config.yaml
experts_per_token: 4
routed_scale: 1.0
balance_bias: false
norm: "rmsnorm"
optimizer: "muon_variant"
learning_rate: 0.0091
batch_tokens: 131072
train_tokens: 434900000
Below are experts of layer 9 (counted from 0) of a mixture-of-experts language model. Rows are named router (the router's row for the expert), up (a neuron's input weights, with its number), down (a neuron's output weights, with its number) and show model dimensions 0-111. Each number is 500 + 25 x the weight over its row's rms, rounded and kept within 0 to 999. Numbers have three digits each.
Before each expert's rows: "comes after" lists some tokens at least twice as common just before its tokens as in all text; "gets" lists some tokens that make up at least twice as much of what it gets as of all text. This comes from a sample of Wikipedia text that the model never trained on. Tokens count by the router's weight.

# expert 53
comes after: ".", "°", "m", ":", "/", "le"
gets: "+", "em", "Jr", "% ", "S", "−"
router:522494490504525546480541523521496476560505504495497500489494550531512543504481490486541516516512478534474523501508530499512508509547508522482527488481500493552492500521505461531497482470512446447519476508520474467534506529479508484498480517507437557491530491500538550494507486508508510480507487483496501501505455488508550515491537506484
up0:523513474514507522474522503526534476490479482476463478486495495512486504486459514482511492492523534508512514494541505515460496525503498550464529477478519503514501507497521530498469506467497467505510467478476495513519520485525457548520490480507495512509516507461484470492482458550507469497526548498531523534518519485511487493538510495499
down0:493537521522525548513487483528513531498534507480500530539518468534514479514538486482522498510510537517550479508495493547488509499513517532481543543500515505519520516542493514529491524458500527531516543530495504480511453528463449482521502526542478533481505452476507480472531453512432541522500492492509486507484490525469490520494463438477
up1:499496504476503486437535466498510479507514483478518495496529496514505477530429517466491456528461548512510531518510530547489515497529498457505550471483507524514499512529525524545488524511543520504515519491492504485496456449491465508538489505504489487520478534472502524549535492464527514500458463529518516550484473534510526472509535513474
down1:516498483498526517495511495468494482534490496487490460485522512525526502462502503500540497503501470551488512488511517464514498497479507517498497495452486508505508484557489495442532503507465464521507506505505502483469511521517491527532496549492546556529541515480512510521512513554490485494549478489508533503480524507524479507523498494537
up2:500494530504517510518521514491493511461512535472508486506480488510497471516522494452546547453499507522460507434477475483478529536531449488474528487524552489482503547542460512500527523509492552490504547480554478496503517534500528527481490488502503499471531511479537520510524468485520526476486478502483507484510540492524508502496461506493
down2:539514534480519493514502508459454475535472524525490504453479534517495518459509508482503509501536493457474512483469478512517468464467484490521496506513496476534487457448541508508497496528488471510462481500498505556493486506507480526506467480503484449504484504482496479511457526548497493536446479497497518490502519525493516520466497482514
up3:442483507467507526449519496508500479497492506462525516518504458499507578514512481450497520454480537477481531490496478511460533500459488513473482480543529463519491510506504471500525479513521493502497458488472473503513483449518544516538535523531470517544532502463481466498506487509518491495441479474425500489490497477514509507512514505436
down3:482515489513525486504523503473517479499499499524523547461499466497496514490469443478496488494513472540520488539482485476508496542512532520517474551503504484532506561527458539509533548504453469509507470478468467502510497505495503487503527471486493494507501500460487513494553443501463484507532503504459530511522512500515535510500502478526
up4:466488477538486494480485541522529562480523482551458510508536512517524511456522456495465444537487499486464551534504487468532503470489517491527526479505526491498486553506480461526522481493485477466513471470444479510503547494496500496550547485462576477488494505539510490513503467508499483508472506533500500516536510530528506481541491504475
down4:466515512483482482539509472519465456502520510473516500503478454548469481520459497496511543498506450495476473504518482514545546507513501502514489532513427512449492510506485527485494530524506500494500481525573513500467443501503494508482499470440527507523556506453489503492499501485467499550528495483506501468532490485490490508475532522500
up5:494508495499495468509482520523488521536486501541518450505460510554523508479564451505509498504541514476498458487468491470516503473473502501468514487483530493500497518506571472550497478457502515504509457487485498499543513511507502472548511491492495548469473526502513528522526491539485492513449520546445470521512533503473493533457515526469
down5:491522528503519489532489468494496486507509544487561543430503487478481524498459498526513498483476511523518523465504521471518466520521519462524500477535507506504535530512468507585503488533475501556453492472532507575480512468504505523533503485480511546523493517529487510479535504462459493503510464491515499487479471538517491511494516523511
up6:486507517479478495437532502514507440480493501481483507498507517472517484548470511459473471495481502459510457510500527497519544505502483496485505525496463511516497460498513511489461482508474466527476529498502535519498482498437475461525512483478541509494515522502479489523464445509491510493446481525464491495504477490471531524459523514502
down6:457530517501497479477511507512501523503526508508503497513480476507527508479494510531449525552494513507507469481516503461483555521482455544532519491441480526501526500530526507478496521514509513482479485479518461513525525448477540531516472514487522467537475559489498480479471502463482458500502496478485482515564530490525454535481489531497
up7:519547516491539497471513501524542523482514524483493475559502499540515495520477467531545485515502535498553509427516508521479484541497480509480503521503487515520518505506474439505510499528507512439494485539501488509502475475487481503467496496502520549503478534535473469454479457534510504483521485500533495524492503481492518524519516505486
down7:509477478490456480488521481518532543517512474471439506462446476542496519500536487505484502529538519496524477502496482498493513509522450466503511496542494489541484490527493491514453522532478500472475489501555504507494473485509484519519489484491488483494490474487500553440455527461522506501483500479495484505502480520440466511499452491518
up8:490483505486486503536487514500497486495499533481514509550499534499469533473490491507477473500463491513499479482487446485490470477526499493478555454521480519546473484485497522493439480559552506505492456458496505552550528484515470501491532540478495534494467498514520535485519481482507482513494464492487493548507467495483512514461526457503
down8:508471507472542488473493524465500489491529513502517500470518438483494447479513506485511553470496466471455520497545519490517483489496491505495537523461534484497516499512513487485486524480474469475487521503544496490542525488501510536561521517497531505501520519458493546502476482534446496547510495497488472513530469475493478504528537442488
up9:483503483520483510485476501484484466485538474513494545524489496513460492435499510493497465473468469539544461514531497487516510485519530509473527544530487507490494471502532493498496500458494484499528453494499521488463474489439526493529487559490471507505528508484495508468529541524531518457525458483498528556549531524477518497476508455515
down9:544508504550489498510535529496497518513537477504529452462477467520485523508506493470514511518491515526526462475501487529524507530507492505503512540443479483512503510502440458500485481556505484473532456521442485491509483452494502500507482496475497476497474510495528564520484516502483523536536530523531487495498480482488523513509506515476
up10:493508500487534504505509541511535517517494558537520486503491469530454492509533469514500527565475507481509500503491480497469502509462455487547473541493539504473485502509519465533502509490486505469509490549523539533467467537475542477547479500507459453500493493499522492541528474511537491512476511489478479503512549512483490496500542538509
down10:492470512539577521463513474527476515518492484489514495517554523506439442511482512528478507508503496486524505522526518462507493506442472507471499482475506542489448469492466448446530479482476486516467509490468486485530517494511513514439466484534525491496474560465522519517464535512553494521502459499481505489482544508507524481498473492480
up11:541551483481526545495510518538472526523488520497467486489500502475482525468494497497550525530497513531493492507480560516517541507529446521526502486449478525495508506469451501503445486435488492493474466516467542471509522510492514485470504475519476482461493455476537522488514495515483529509496497507478514441522487519503506503498519494471
down11:514478516487484488487519529520459504523502491480524512508482493473510515521568493512438508498470499522490448483505451520499524481490491471501487503520506460505489523512540502515520496504492496537502521515523458543553478482514471549510486499521478465529470476495510474479495518500492486497475531480508469462471445521515508511465533439468
up12:513478521466466480481513517446580509474466459463490507476493484498484495484511487503518491494566498528507507457459509533549570448504515498467560486527484530530498509458492503528510527486530501461512523466526482523523528480494583514479476488514455511491516528520485516536493445487490534511506494491526536522500475512485533459510492519515
down12:542486474477502497485472508549458500484459496501521500509552519530501462516544514506485511561455454504530510492522506458481494508497463510492527503468478494474521484458493500498526542507570505484515484502443519467535500474482554495511471544479480459523518475491493524523490488493522523512550531540512488562523520479484532484462499500472
up13:456497509492510512489512486486503471513478478500522526460483531471527541458505491510527514491528503507496483502512474507506499489529508483534512456485513527502494454512447479490468494490499551479474491516457522470506516504510537494524432490507466510505524468552534448473477502489454508462488522551502517515514486509498467485495507450507
down13:534513518500476470515538524495502531501503521493489491448512519497507498508520519514508526518469438481501510494464531509501474480497516454514492501486457490476530498543502524467468503459546514450499484493527538504544509540557468499524516574496501489480521539464528480525501523493495520504524503486476482471513511527476537479512523541497
up14:538499451540518520499474550533510515486512492525520483484467486483481519498449477519547528467513511466534515517509510512513503510535516503506485527505523513511468520514467529506495497484481494527525465555489539497503477451504493472459543530519452514489501505525493501540504454491512473498482476461502512503479480498469500529504543489519
down14:493474472532480472522503513523483493479495553502510508471520517532524481478506520481500525478495472483469536523470481529506540494477496537477504505522488478504492556464498502509481492476499517536503498474484555474527508498500502492477493505491524484480543483497441530523505469502530501547455493514486525481491519488525507483472530513504
up15:532527544472463520488509510508492531489512481498507540545480479534543493504513532500479509533501531507480497507480505474487479492515510463484474498509475466537508500526502512512456488498484481490522519527503506476513508490466489502488503480529520518502420451496533518506451545537500531504517470540550460495517503500522560514507480448539
down15:509485472498527469446494524460562475513462521494509564471480547496495495491529550515519503462462553522554524509521502459505532524532522467529490533489480490474505518457482490475483501477515488505513527539493527495482560465576522496501482516512486500503514513527503505519487506496471493464476500505515549510504495447516498493486516496471
up16:506486468464511500443507505494486508446466509453447478495479499469494478486510521463489538505508503496496501546491482539533505493475519543517459468454490480523481537509518468451479492469513528490498464513517539525447480538451508508515480530519529485461516485501506506488473528450479516522487457518506455465508489520500507547439488475540
down16:529531515502466485485531467495503535491478517490506512483531477457525526504473515524527490490548500498554517498508505521518502471518505487475471497503518508540534491516494502507530522508528492507501509496532513493520520453490516486478536508551524511537507484509458535493497544515518515480505539493496460521506544482517491535521529467487
up17:518485479484541493515512511493505486502497542500521509485520468518535471524437499493548465453479488524520488491514490475523527536497475511514467506495529499554487504477489474507479473500475516493503453490510510450523489486464504502497485493557489542501483509528525532538469499505497505446453517463492487499506525507474496523504503517469
down17:492474502508497496493492481489487480498533463486508502465502484516474468474487503490517480536481545480530474527500459507506470510491518524532504498519495505466515483486495501489467487485467468499511490521493507502481500517522460471496473459519524493513482531497490496553560537491522513508494492432496483509464513508538531528520482503500
up18:482470530525492520476511473513499526516471527461514533494528529525517512490482508502513488489522495469527506464535565537569507512513448493500516545535478474500494497478496490525471517501462464472472484479510508499515440467524542509472499502479469510503474517551524504537478497540515544511445497478449486511552483479513482515509503455529
down18:468531499505519469528459456486515503505487462521460523492509495490481502482488500502502490519500510487476536498506472489453486525519515485544497473447524466503504510474482461499527495493482549523504517492490510518481498499513461537491482502484580473533478477535504484456473495475512453495501495514514504492460526521562510509517480517459
up19:523528477528477522499461466464460495524506561503503481480520521571487501488492488511506487496483495505530453522497492542512481508518477513534510548512556524478495515485508475473501539514513492504461483508517511484502503529474491540523503466524541482512507512529482500547469515517494474520482485521475517509502465524500495456497513523508
down19:490503527518541497545523495489525477493481462483444511527501505510481560551537533481486490498519491497472502515519529518514498511493479490498510489586500472510529496494517511511501493498462503494530483507485481486531485538514489472529507486491465497522469544478511500518504464489519529527518455457488517461538544487504461545507508499493
up20:503491502514487458505519511483487508544501509511494466495528465490492506515509529504512530493541534503509511518510495486503485505546492475488506566486478473490518511514508548471513482526508511504503467502509481460506487494504502531523552537507536534510487557531496435494490485510515481500533542485539492524495449566461536488524469513487
down20:462525519532474509537495482503460475517535491475535534536500500443482505483458564531494498500526516482450510495555484516535502470480514494481516459501512489464501515527438481499465538436491521470513515510449511472491528484502493438500492515508473481515519521494486534457451433541524500499506518485466493522435484465513558504496544482519
up21:477516470479501470499492505487527532521476492518531473492530523554509536447532480507531498517537501479489488493523508516519552449495513436505499500482519464487525510511566508525520454500523521485520483515494471464488533526456478520518482541500491510553574526480549517495508486497499506445533509455496499463537499578524491518454485446421
down21:479455486488485499521502490486502528497473499467516493487479494511551521505490499540485508496457480562517513488530513488464506464496532495491518539548515462495477473510515487485527503471499493526534499539490486513458468486531504526513525518505459429501516499510484484521514501514498487505475493487512488511470473535496475478541489486507
up22:523524508532539449484493452517515489503573508506483510497495493488518501494501495473534486501441544514507511461498500486495539509494506455508517476458503511469486535521452510517506491456480446563520498496464479475486539490501459499512481493505479483503500502530494560511524545549474524488465462474511507481486500508496463472491502496494
down22:501512492533487488461518480503499503524492469503476541563491532507520515515482472501477528506502476498487543480494504428514489497478498496503522511521459544441494447477506503513484529554531439486530484518503523503505511476536545477492441458437548525482484535456514520523496493483504475487463457492470521483466492464514479497518516512523
up23:523500500469485510518472480549522503481545514522491509484515539541518488506479515507514482487511474503507499525531510522494549494502484508487499474496484488494481473510492529491505443512466433534454450516528465469500531474529494538524515496502506507550518541490535501477489552501495484481499456507551485526509477451496495494486524480500
down23:491535543517498468528510486515472475515477480479458492503499484459516481465531482494517467445496483512476453489446499487503498515481510522530437501522534496507535487461514484498466504508498493490461521493484487442461520513506506496497509477502501514520488481540549536484535529498523451522526512538486501481560520514511529479458481543494
up24:466472524479486532515507495498466536510519521506485502533512512475477536493566523494506477467512555498472528472539504469509448512502504524458502503465515467493497496486520498526562520459526510536514501504515518519469515500492529465470491517479493532448550487512512542499494558497520538497521517464475498504465509470502478518511493510496
down24:512487510485506516435497479481477502521525474514504471506512519507499516493485493536518553496477482503547516519470500513501485522520516477498494573495502481492500486515508491525456473477491506484459472468527510539475493488553496499480522503501449556505504461490468476506528454469493483517510466474536494490525471490514503477470508480476
up25:470532453476485474500523530519462490516527558447474516505482484502501500499526505504494519507470469528490435496486513482528539493473474472469506508464533491508528450500486481547496481498511498497482517490520528498537522516517541482518498488543451478515480483489498529473460482501538531480513461520474511459537481508480515519519518495474
down25:500476505463529522464498518562487497507517503511472496479464533511513512457480486517495545503496471514468552494482505492524507501492465538524518460529468519497455473471476508568479512488492541496500553513483491503493475510447483477495509526514507499488452462530504503489462504505505530444527462530501475495488465505450491532544518545512
up26:474460472515549491489442482523549513504500460493489507468458547526537507525487509493516483520495536443518508517481464523493498528484535493487497479539450518512506489527460497529503495502511495458471468501529524469472505520488519508504519476478490504505454440513476483522511508515462486506529506507569472533489493516508528469491481482495
down26:506485455501502490444505508485507462497512529503507464486521473480488477505506476470538463526518472524531502509477525517505481509503526449488484500518512513544532488489543492521501513487482460500474494479468514504523515478481504500498468504529453542481465517457487511499526520502468522533506491522527487509525522478526524460482511509454
up27:503523513473488508467500483477494529533511494471517507492539524479482506513535507523519529551489532516542484522480547453517525501528522526464472466489462545490519512501464501474491536475454468483511475466534536539501544485524479497520483468475546501519487479516524512466507488508500507481473454478530487497464515479469458525507553517492
down27:495536488501528454479496486514500492482497489510498511499495496488497449499500507530475525484499476497506437473526517468520488490475510498546452499534484498511510483528491486496489488483509509511500480490528491494473554501491503525477543486469491520482498519473512554482490499506504499535480431509543520489483507531530498524480481536498
up28:510506511504487457459498456475497538463503518488487516439476505498495556480520467467488514492476486524518528474474485455537538516473480502482493510469549515490505512465520525529509523492498472464479490460532488482453492533483502457492516541496491525494478539519489536498467509499544505544506522445464531485512440495495444515473526503537
down28:508542497481494499496522516517492536461529509521472504510470479505500534519550512538479479518482510532517488489507490541503474500488474508507495499464515473493509523508477472429510507508499497466466543538509516473472510481532454515473469520491479570508472486502498508497490486500459552455532491483480489432468524509534493532487452474479
up29:498484482426463507470448495507478543530485518476488521510482515491483539524505488518505509503497480519492514534462493449538514520480458464540500503504488495536465473512512508476489519504536457541490455512504491516532468516468505498454474491471505485494463451516449471523470496494498449502501482498474540442488483541510539513467434526502
down29:482506511487481531507527485491506484514500457493536541487487470474469446513487544475488464500493525498491481556508474505510487493445483482495534447483520485513483456519498464520497497482437485461464527496505495471507505461523507506503534460526506523506507514503494476501521501517488495496427480491507506541497525465548482496529548433476
up30:502475503495494494462499513531493477418487471504448502542526529479551525515496520457490482471470484504507489449502489543521504440486514559529504478512481498487468534564492485520493489499482493486464523475488491487473540493468473522515490472554525485502519511501520506487539468515483502482551521535536511508532525446508509502542524471511
down30:496502461479463488482465482522506475469496515454501476463493470475465471475513525478493520485526498505521476517515511481523478478516465494467491556476501495517525489481470547508544537492513474538503509498498542511489459512484487492498544511469483510532450506517507501519522495496497519480501467508499529510435494478460499487552520539524
up31:555489496497473491497476458505474534508452513506481501432492506473495499513473518461520496501488469506512498558526528501434518509502488478528515495483499497522469516548497499503510537524509505525490451503518548480506545494505476506513493539464506553523517484529471481527493479536451521523516540483539500458510488471485538531512494540512
down31:500469494493529535474557516511515468524498491529506531522518487479481501469525529494461531514485452542498507512500479533513499497477489532546473441512494474518528490506499485457492486468530529511526529528494510473469529542523469507491501510487512509488461518500478503467544473536482491548487477504493489493538489499501510479520471493510
up32:466484478481509465489455506479497492567481519450522488486478493563465499539479502487512500501481514507503538518506520468488493470499459492491467509503530536467528534523518478493482530503467447515470509511517481499568474509503518484494496506504496509556507479502527520473488495515498500476499464567521479544482467517502470472516501472482
down32:500554497510459484527509475474481487508490504499459506447487506531481546487499505477557529508529481488461457432481500484522527538521528525452487487500504505500514476480448493535533527502538466504527474480494496528527490507528504510484493475484523520533482540501487501459505520485485512507493485513451492476480531488509506496503521479449
up33:525525572508519493486492499502506493499461505494525473518439499546553476472466503506480470546495532511480549493483513475503508476480492502474520480500503489470504499505511471521509436502484556509523564522498454501508518506481509512547491549460537532503556497477477543503511480546459487526482503462447529501494524493468472508517512539508
down33:512515437496520493549488509515489518450483530517468487507530491480532545525464482542522499498505445481525471474455517478518527503512505502499487508539474523535482479508515510471447487457475546538509491522477526488535522461536531508438494484508525514523501493472449485499482521465517490532495516580489459481540515516491487497532495499498
up34:528507502508484494496529489533514514507516481520469512493492514481506485463540464494485498481485512502515518517428563491464516524509528514497480498492479494485485462532472483527565493500558488413477505495485492490514517452474484558507498513520502474455508511492475511498466504492488513471511493470496491512504482516505496494471559512529
down34:479513502501518497508481496538494519495520472513508520499466505545499534515513493497499488519481499569487492442531538493457462514483507516506563485519500497426493510500513508499506461453509521513539505523477473497538481487569478531472539488531441529485465474480534436518517483470513478492495481539507517491494491481473517574506514462482
up35:500498482466449463446490510493521484554505464453520483533513520521484507517476516523517481488497512481463484412540529492497482547511510519501482483493480502496484518505506490498491488526535524524468521484534519550493509452520517492476489522497443505441541510473503521518518520480517470495474509479477537476519500552496510512521465515499
down35:506473495479552506513529519502510478472506515488510518463486487467522502518537504503499527521500528496548447460511475530497516480492514486476466547522487538495512468485494551451490543483508512476536510504522488484505512472485505495501521511466490507488499539546560522516488483487480531477517491499473485497488499531539534528544478528507
up36:496444542507445501516469518508461451575516524494465578466496501491498554479496532510524520499517527535531514503480476490552500476485461479483469530490484518515510549464469473514496516483528482504487530517473507503522518481509480481484455517505479545497504494513516480495481498487533511517494491497511470506484465497480513506503572507509
down36:540484481477469497479487545515474495491528525494495475456491514496445557488534509509500470518511506485482512570471478538490513446547459499462494508515526525500462517468509506508490455520514500495491517456510509501516471485533475502502450487544505502542473523480522471488516509488533521512517498471503505496465492495474493507539517510543
up37:525452484478516447495496461546488495506513470472478523484494497529477506511529451463493539520469485548481445498472496529525497519466485496508471526501519477462521521526473480482433534469536509524592469533507489518472449494533498462450509513458497501485522506500557514453479517459505498526507488542477528489518532496489500503492460527521
down37:513492449519490436472489523496498568524463515488488503518518512486552508522498500530510473448548504508527499502464484496521502488472463507495515492529480502507528470478522489519472522495509487489500510527492512519557529504436491426509581475471514494526498488489479524502471491577512493456531502479485476489505486460485503516510485498450
up38:521507469520510492534496494529527495505480527455499500478519455525546523548498467524495441531488496564505511455485556526538514472502433488474496531558513472482469509488510530501486502529515481524504517483482491522505493520506513518462470558486499479568552500528525501499524486512473474478456464489526499486541464471490492496491459482496
down38:492482470477486521498517493501497477451533512492505499506487474467492519525485523526487477451477491486502473474464472525481487506554496526484503488501469517526486497509485531479501498487478490501479473525479530478533495539468442485544446462477478496490436494533509506468493507522565491513484538472486519500534516503486529495511498535488
up39:505477479481476510509520460514480538530490485450522556494521493427512542491464500535517513511515480553521489514482501509491500528517505536481505479504513516498460497515486467470500484509535500477488502512511454520469520476506461488485452493505496500527525467488484507522507493518477522463521511528516492498513501464508490492462502524511
down39:514459504531503482516493488503483505482503524486493483489542501527498485538500501498467495487543460495500486460536500487472461501438495467465510514525529488512526482542492501518487477553496511472515450512525483511507506524498529515480493539510505471507482524542492471489507516497533470487477515516530463476510458498539494507500504510541
up40:501485519482507495472533499518506545502500489493520476527420498526508484521499510490509476523540503497495485489491483516470464516467516469505462540540543499460492512473515475503493510504490518534523495523487504470495486506539533472454486471520508519496523472514477503503525485500491520512483509513522468520539478469514477505553438463519
down40:484496524492515522499493481529500519511542521517511534525513514477530503506508478527461483479493547524544504511507459462491519513493489455466502491480477471476501524493470478510507472510516477535506506496478507531491470479498557526484452511476495497554522488498487493496461469439502507511537563476493493447542489522502469500551476535498
up41:461497453498526500504500465496487483474504537463514536489489532502493468470509475464492498522513482490525529446503558534537497473558517475506512440518478485480526492491494513480494515521492488475539502493532503495517527489494496522537546557487479494515485503490480457495493481517465471510492516528455537514485478499472503498520518529489
down41:531555509507514511542524532534545485497494510490490528546508495536519499476493512472458463460484504492484518513529524467468502498515482453476475478499583493525513534496458484490451491503493515499479507507461518535499467490485470467531474545506496488526468482491526517515501454519514478513503487502532491499478509481481484484490471426471
up42:512501498460459449498490520500466469475471516518482505436487487517516479509501462488507486524516491509481486497535506479502517529531535521487496505524530479491496464525500510536516489500504478512534499476498511513495511520490508494521516490525530460483503446501463523501484514496529480482492544553439491541514520493526489563494483476493
down42:507471513492525515551512512486490502468492508506487498495522481492548473483499482487498514488504541494480552508503512547508506511496525504507489520454453470535526503475463507518456490520522473510454539518501478525508506540470480476524475480527500473469513515553481525536513541545551478529502512490523493477506525490475473526505518550518
up43:527532548492543485473523470510501501494529497469503509497502516530507505489524520490544466503492517504467497468502487505482484507463477499437515465533503481509506527463528480494468507483509503441514534521556540503489470487464545502477503485506519453516535509526475549532497513512469474479511471474486522514477494483530513479491476516527
down43:496501488586502507512489518455496508533516476523475487485529503514485527517493467499467498479503489445518487496509484476482520487519521518526500522502475543489459496528474501503487492481462498515495499473478477515502508522506442506548505501547474469499549554484478511475517485497512463527549488420510528507519492483512476507522507462484
up44:536441501492540532452515486524527518555473517472525496457522469503512456492520468521495510532531492476520533505511497510535506459492499482484475461546461499502503497477480460493478505534478530513503480503476523515502473471487554487521475464468543499472506494502489529451474459500499520459460520511426501533454507509518548498456523505504
down44:534472515489550526524457520535558471510494509510493549511499535468515499510478531463488520493516479530510459526457502527509513466516521536492540508472511528505488476506500489495490553498498483464491493521473517480480446493477478497456533485495499539479472494481530505518508483512533500533513527513487461475515484462472493520473519503493
up45:498486500455477461487517491555490488487561527469524544513508522472515521466513506501510517470489524491510505486519501504497529522548499495505538476504480488510501534511522484467511490516500517454467483474461465497470469539515533484534499500510512482466498509505474501589502487540483530446508553480534494513528525514486484490472502465478
down45:504505482467473509507479469453524514538492510488538511518487488523512473498509513513498510491493496489488544481487544524486532528506500475533499513489494509459458498520474538504504497519503514523513475530549478513488511504494499512502508483528513472504479530512474476495482451465542508506495512471478550489547493519486486509485508518468
up46:505508488461489469478489525500557511544548502500503526487459482538500563443462487477472515435505501499521479502463558466491494472500482531503523511479524544493522484515511469518469541516488471477498526503486470542497522466494492456483476488519509523547530480519521524477502490493513478534564526518488505478493505543467514473507494517512
down46:486502515476525484528533498521506491463494520501522507490475492525516462495485515485496467525487504501504468535478515472514512517474473536509497477540525520548473472506535475476448438461437543458522470486540473463533462456471465526448484502549496509526532496505504457492520505496525466501503487476522460505497500462487488451512471473475
up47:516446482488525491488535520453512479483510552466490485499558493521476516504533558508483466508502522508500489505523533504491468519491503480494465524539547503514524485498471447508496510515504500481515510523513528477495468493483492538479498520505527495486512463467501522497498458501465501519507500504490513517481494483498558475493496480486
down47:512519524532469533474519498496491539506543493499567492520531474506525453494433463537471482506488515491478513530535490507513503511463558508508520481445510479523501515533485464453469513522491454514524503453527522517509476500519513497526433536493500522456476450499545513495480485531521500508530484475530460542500546497522470506448493507535
up48:485474517533497473492477511501494490537499472457474543471518510501455508501490485511514511497503487499500525478506503485493520543526464507473485474501481518491491516496501463539537501472470495480471474461485484475523469443475512514519461518552510498512507434490467533538498507490494479515495519503486509493464477500463504501498514469478
down48:506497535501531516523488501519518516485522478496509469475513480516538505471526503508485449486524489486534499500531490522520458525548534506492531481501576475494532519485544498473486537538511529486455496472542473484453506559438491465463477492434491496525475479466494494507538494497496527498511550491447465484478485500506477553509468530526
up49:498507475514478492479488535515506489499481518474486531484505482496441553474502473504498496458479512518489522519498506527524520500541522508506495543479499496455522526508516534520451460503545535475486466526519540495509476493472511483524526464506508490500522519519480528535499482504475538508524462501478530507501519498568495505531520507496
down49:530533528509528538511507479523509477527488524512505475495505489513501458459483502562500494516520486504500518440482454527497470458475501464472476515530502524463512520555470480491499491428491463506520505511466503521577517508478476503508485514482491527470540486494473497530540488525458502506493517511572498516502517483483496479492487478519
up50:469555542490490497479546461469508518484490510476486502469538495473553491501505463504523538502489456491473500488512510504515515531517523481510466492494494496497490493476525504521516461500517505478451484541573495517496502495511530470515455507541475504484460508479521513523479496487513507485492524488544500512509467443515521520525511504463
down50:508480483507464580482497474505478501481492454443516464521523509489483489512518512485496525533517507489455541499496475507514488470503516451521531474565511476481492507527526498526546505503509524540527491511505535486535527524528515473482495498516479493463494527522458503492489545508499491499464502467494485503438462505545485550524486503495
up51:492476546489507477493482459493503485481467494527507503483511489524509515484499483519509490465477471474477499500492505543476468520495496490500482534540503516547524481504583490486473479527543443501492503537513517466537528464501509460497503516511470501475491467514518510515469492488476533515499485483564510481481480513534472503483506483502
down51:515504514506553515492510528433509504519489514512467508491519495453505474552517516507464496541480536500529487498463519539487473497483539461518462530448486480507433443503516497512467488489483501501535476533512516446491467491514507531490518503473519480482513514475462520478532543518511470515512507500518501480519503461467477469478481490485
up52:550522535493501517492511469504520492517495498507535504512539522502525500491515495494497485500474517463503526519490486486494481489498515513505497490512493524540492552478483481504473555501532526488494465508480502477498493504446488486472499508539490509524498474505497553508502499533531510547467501498528520516471523500465458516501500525521
down52:495504469472492484512463494485503510474497506482534491491485455510447464493577475511505497480503515487495503532502481504461473534525498500467487475515532480424539486490500530477531489513550487478494513509501522524493494503491531509522481498501487495465478480517475470521477532531445530490505512461462498521507460514480524471513479501481
up53:529493454491514494471510477486472453491469451536511497520467516480527489530493455525478511500479486497482500552501512501452436491492530471501539542503526488462477496473496522522462502492515494517465499502503464496463483479503515510463482486477502472499472481507536501463516507481513508519502514495445487521495514432459495529497532461488
down53:564548521517488468522487485546473513500539481521504470509522481503531496501511507508505502527487454509460442472494500514466563464512511491535473490583477480511504484470530460489496486516527510550520484471519467532514481499505492522507488515493527497473505525521477482495448499481519482472517524535507502486517428485476516499504521536495
up54:488538494456509500492490527480460473514520520519483517507488500513484510498541495443518502513482489523553517521512497485466512518519516474517476506516476486517519480529506519517496502510496499490502511459520548552459502502488506517506556520514503530508467491522508489494498511538499505540521509501509535512509508487512518535505526523468
down54:546492506508488471445502491514511481518493540527495492438480470471476487560485489518525464540523513428530506469536465543488526499539513485518499466508542487464499487413512507469507492489504512515495503471475496469533459479505491458538493491512513494485497542488507543493498487473501507554544493491464483525513466529540549489528481496496
up55:499502490484502507490478497569523519473487510477478527505460506493445533483510471506503485497517478516512481485487488501460523511533470471482505562514539507526489489518511529509446480486543535532497484498556525472477450504494544499480490463512511470502491485458502433506515504472483557493493466491481486492453499445465530466480505485509
down55:502520528474517533479526499505547488497539494497519499497488457498517538491489484485513534524475459493483491453478540557517488551468498548536489534497507522506496536478549529527502500515521491473492493518512482491526518507511504529446480503502466518520495517543511496526462518526468532483469507497498456485458519473499516538501463490487
up56:481506512517498517473461539473495496489512546526522499439516471500497464528492496519481568523512520505517513478498465524510513490490468570466518494502493476471495519482488480480521501484496490479483467491480487462486456468503499489522483489504503492481496481494497490518490529521472469511540489457468513521545463477472512502463491513442
down56:478510516486569503510550524587493513512529461482496440543550481543469504497511481500531491460507481473493525482536509470503474469502487523489494498477513493494515441500524504432512486486443478560511518519492518491515519463464518512485500477467490471513476483530488489482486521484533473475453507480520463488501486490518497497523477503505
up57:477506502513481519495453505503483486494514456470505472527525489510450496489508492505518517507457480501486481533485493508494522481448489472498432553479512485524489510468514409555462470508541482472478491522504478541508513490517461497442524521503502487569518500547488519475503484480495493502459493488498492494528491444528517508507509520484
down57:514450506473463466502496499477509482476440515527486493494449493516487511517501541518523548509480558528503490497540503503489522489525490497505529472511501490485455501522525557509580487478506521493495457501514476496475524511466517489477503548496544477499506506494486484533545489492468482467495470500534466506479473506469461497477482499488
up58:461496463518510493477550490483531472482465478521440483517497548500500465499517493497547510517455491458541500490518515520477532487510464539505498542504478497535492514496490507509462506504510458523471498506506529543510505509474538517487451484529520509529511479463503560485512511503503533514515481457493453515499453466478533514480508456455
down58:532520502525510516501457501517541489489542499497528473481538471474505523530479484498481485488533480507473495521454505506471526545509483489477530549543491496470540484548520487512490498466497540499457553452491509458506472495553504509454563493497481487492461515503549488484490525496509490522496461482441470499506527571476510499516466491511
up59:530492459494502513508472500541519514502536533501521494504511513528456488497533506554497453520487489531478497539538494465496537513520510463502479552503518481469490469490476510508495470476495452475501451494493453503470523497535470503552502522567498525529527469433503510445501465471455509496495483465489515468495512467475509525494476490508
down59:486483499504485536497548525488514498496533541489538495536490513492495481491478504502472542468478497530523526519461477453536528510549510484494492510502459502497497508475497522476468479539510472487531534467510496508509537516478498494467482518487477442515492510484527464510535489467490550513508489509485499531526491523533509512532514510509
up60:503449489540539518509481493506483515498476515477439490505503481511512515494476515493525506456543498491563469529450516543491549529514524479498500494506471499550477471488430509543521545521475488494499503512549462506552469504537458508532527487516490559505562511524485556529483501511514509509510479509512513563484498474460505460499541546503
down60:476454464523503505486507484484496493481499553473504466450560499480488478526499482483524471510508506512492500514480499511466452530477534477544511496494491526482460512455508486490514522496504544512531451499528483499552518471535501516524518465520463481485473469496484499496475541508496472506566489502468516496499459513485554468514503446492